Experts of a small language model.
Size: 10 layers, width 256, vocabulary 7472, 78.4M parameters.
Training: a variant of Muon for the experts, 598M tokens, 4561 steps.
Below are experts of layer 4 (counted from 0) of a mixture-of-experts language model. Rows are named router (the router's row for the expert), up (a neuron's input weights, with its number), down (a neuron's output weights, with its number) and show model dimensions 0-63. Each number is 500 + 40 x the weight over its row's rms, rounded and kept within 0 to 999. Numbers have three digits each.
After each expert's rows: "mostly gets" lists some tokens that are sent to it at least half of the time; "raises" lists some tokens whose logits its average output raises strongly, later layers aside. This comes from a sample of Wikipedia text that the model never trained on.

# expert 74
router:505441471470488474416527540478509453535465566465520510406490538546500489462442483470522488598526486498511562482493496541501567529525543478564596536530515543545407528447520567412423530527492535
up0:565485454458484548523551582447535537541522551472529543473573486517419536455501540491467494464518494453532509477442548464451514585456542503441467459557483392492513481543477425487550560480531511
down0:578506484443503487510501481490515459498509479496484551478506445480504519501475479462535482516540500457456513496506461498531477546519504460457488592480537498442479469512577574524462406527414497
mostly gets: " enc", "Re", "Te", " pe", " gr", " se"
raises: "5", "6", "3", "8"

# expert 13
router:505488519436476554468484550464465479457475526506535480483485464461469460478428436532475497516548552511514471533432510489457574470581448434467528521486550538585461513503527521453436570527450474
up0:424493450483562505440484512529444502465438543580531560521506476466484506388532438517445524456427501490534518498506453488461536488477402473448528499462476477489438606482507535467499495491505520
down0:474407446505535446462497523495509471563464513515494477504493496433556546518504547421449376460475454457609477463479546513435466498474518511460479497499537459565477526483486456463553557542486578
mostly gets: " twenty", " seven", "teen", "elve", " hundred", " five"
raises: "ms", "lon", "oles"

# expert 64
router:480434532426479576518469455522499507489487501456558478475481476500499441479485521555499537503535535502483426534411492534508498429603518420498583484499551483512482452411520480431418494462454450
up0:481554511502504439509533459540498435472537518562498563537525496507505476524531574459585485422459486545494440576489539415488511541434496417463469563467542440536549559479515477464501469458577491
down0:584478509429465532527528520532464577534471491523489445464512506442536498453477455499493515516538504558501481515477507560464507451490554586474479537524480504561460504521433555540507542508452493
mostly gets: " ±%", " GF", " Votes", " yet", " Pts"
raises: " death", " dead", " others", " m", " years"

# expert 76
router:523413509480600464456562468519435471515502526545561514473495524536483517520487539537454470501495523495538457518462532509516490495503508466528492510504523532470430494499519512466480440484486504
up0:486489520488585544484535472486530522433531465468517526464509438504495528486423413563525503493555534522460578436431504564537499415580528494497490538484493465499456492511485475449483507515493522
down0:545393448449520481459458498515525498497523488523506534467574525456493460487519459444489461437426512524523453474520551476513372525491494498416522419443497450478449522532458568491546492507500542
mostly gets: " *", ")\n", " especially", " include", ",\n", ");"
raises: "-", "|", " "

# expert 11
router:520474535529505556457558544501487475517524556465532510515496554520458512494480533525449499547518518428508562502451478523503519504565465441535500502520525532463391498463477465491438493523491481
up0:463548478510490532487422530513458488546554560462546453514540469442548540490524470477459525508469525512550488523517403447501528562445510505572543504504590536518457530534478465550559484518474457
down0:500483542493501515478604480558503525514520558528554564511513473559563558480457439553500503433480500523466514543472551511503539488509545514475487547543539543470543495521457363400529527448444533
mostly gets: "})\n", " |\n\n", "|---|---|---|---|---|---|\n", " listing", "See", " chronology"
raises: "Location", "L", "|", "-", "S", "="

# expert 40
router:461471550521526532471451478492477471488481528523493502513514506469495445485509500538495567500506491479555440539410526555410547559500501431509537438494503537518422522476528467475531560577404498
up0:472496516537465575475546593506486454497533517481479447543503504462536489531477475566514545425435573461453508554370484531527550503506499497480475466517496452596475413475508489547524522509431559
down0:535504455474434440518491509585469511436486432532513484569482537552482462498490515491473554547515537423525494442519590536577470446399454521508522508521564553445506494504469547483500487460544505
mostly gets: " Location", " Genus", " Coordinates", " Died", "″W", "Population"
raises: " they", " such", ":"

# expert 33
router:511489471466545561510569519466487471434478478470509505505589480491493423485466558474460510588493439469524488467492544514521544531493458471543447423534509518440431449439512472485459556522497522
up0:442507491481554465493480597480514569455478544459567555547404540457546519465502494509478507521520530514474521466531526471465496474457525513467515531510455492470384508468562567509485458503545468
down0:431521482574538473481559487466517542517531462523509545471536542476546546522569518418511503546488501531486504530569579535478493463567506481526491432413469519584494524404411470458536514431555490
mostly gets: " Mar", " Bar", " con", " Har", " ag", " Par"
raises: "lon", "cial", "bles"

# expert 47
router:445396508446506508441584527508521548531458525529493587433522522471444477527476506497528467495474486509577487559478552458477566447441465553478520494532548613509516471503563516436506552539520523
up0:495477486500507457473500482431490431469471510610460517507537474485517542478458561510533558528459533532500568560568459515551502527436491495542516465589527513493484515414409518563523513534574491
down0:439545478458504537556450471500521497494431518518559469499474571455485553479576469482458537443492581456488465517468535505529521524554551468520476513527492542424509483493523460503545515530416511
mostly gets: " s", " S", " det", " .", " lab"
raises: "ept", "weet", "edition", "aga", "ector", "quad"

# expert 41
router:547481465492479538449590508572545517499496554509542533418502448499442477545462508487560459490515509503472445558501522522522556518502500509462563539507563570468433486475480570452453497506469484
up0:501461524592519513497465535522545515494501548438518455484471526515478506528489567580505476521457485564538504469561438535494546573514463408556480447509542520451444503403520470394465514500444481
down0:551518510440517497543469572483506501550457501539536513490502446530529483579497539441545513463557579476517486467443499532446553499505546499460435493509501548541534458496503502485515565496541519
mostly gets: "itled", " titled", " consecutive", " .", " +", "',"
raises: "ancy", "fort", " Columb"

# expert 35
router:529530453546533449432506473444412528457445541521540536503537501506465517503502473566543423581517474487396518549501506482477505468535524526524602513527537545535449474512476533448414490538463488
up0:517491496499523530498503509543429460502468566546490449575556496560520544428552521493497554498473436464521512489533472510555444519448483485494475415513515514543524509526569586460490477465474466
down0:478483482467455430519534425400522541505513559502547493506471472432474525523411502487475478510539515569551491539465628490484493433533432549546528496504483528447486453520519444494520495511477527
mostly gets: " believed", " fans", " decided", " soldiers", " players", " men"
raises: " it", " his", " according"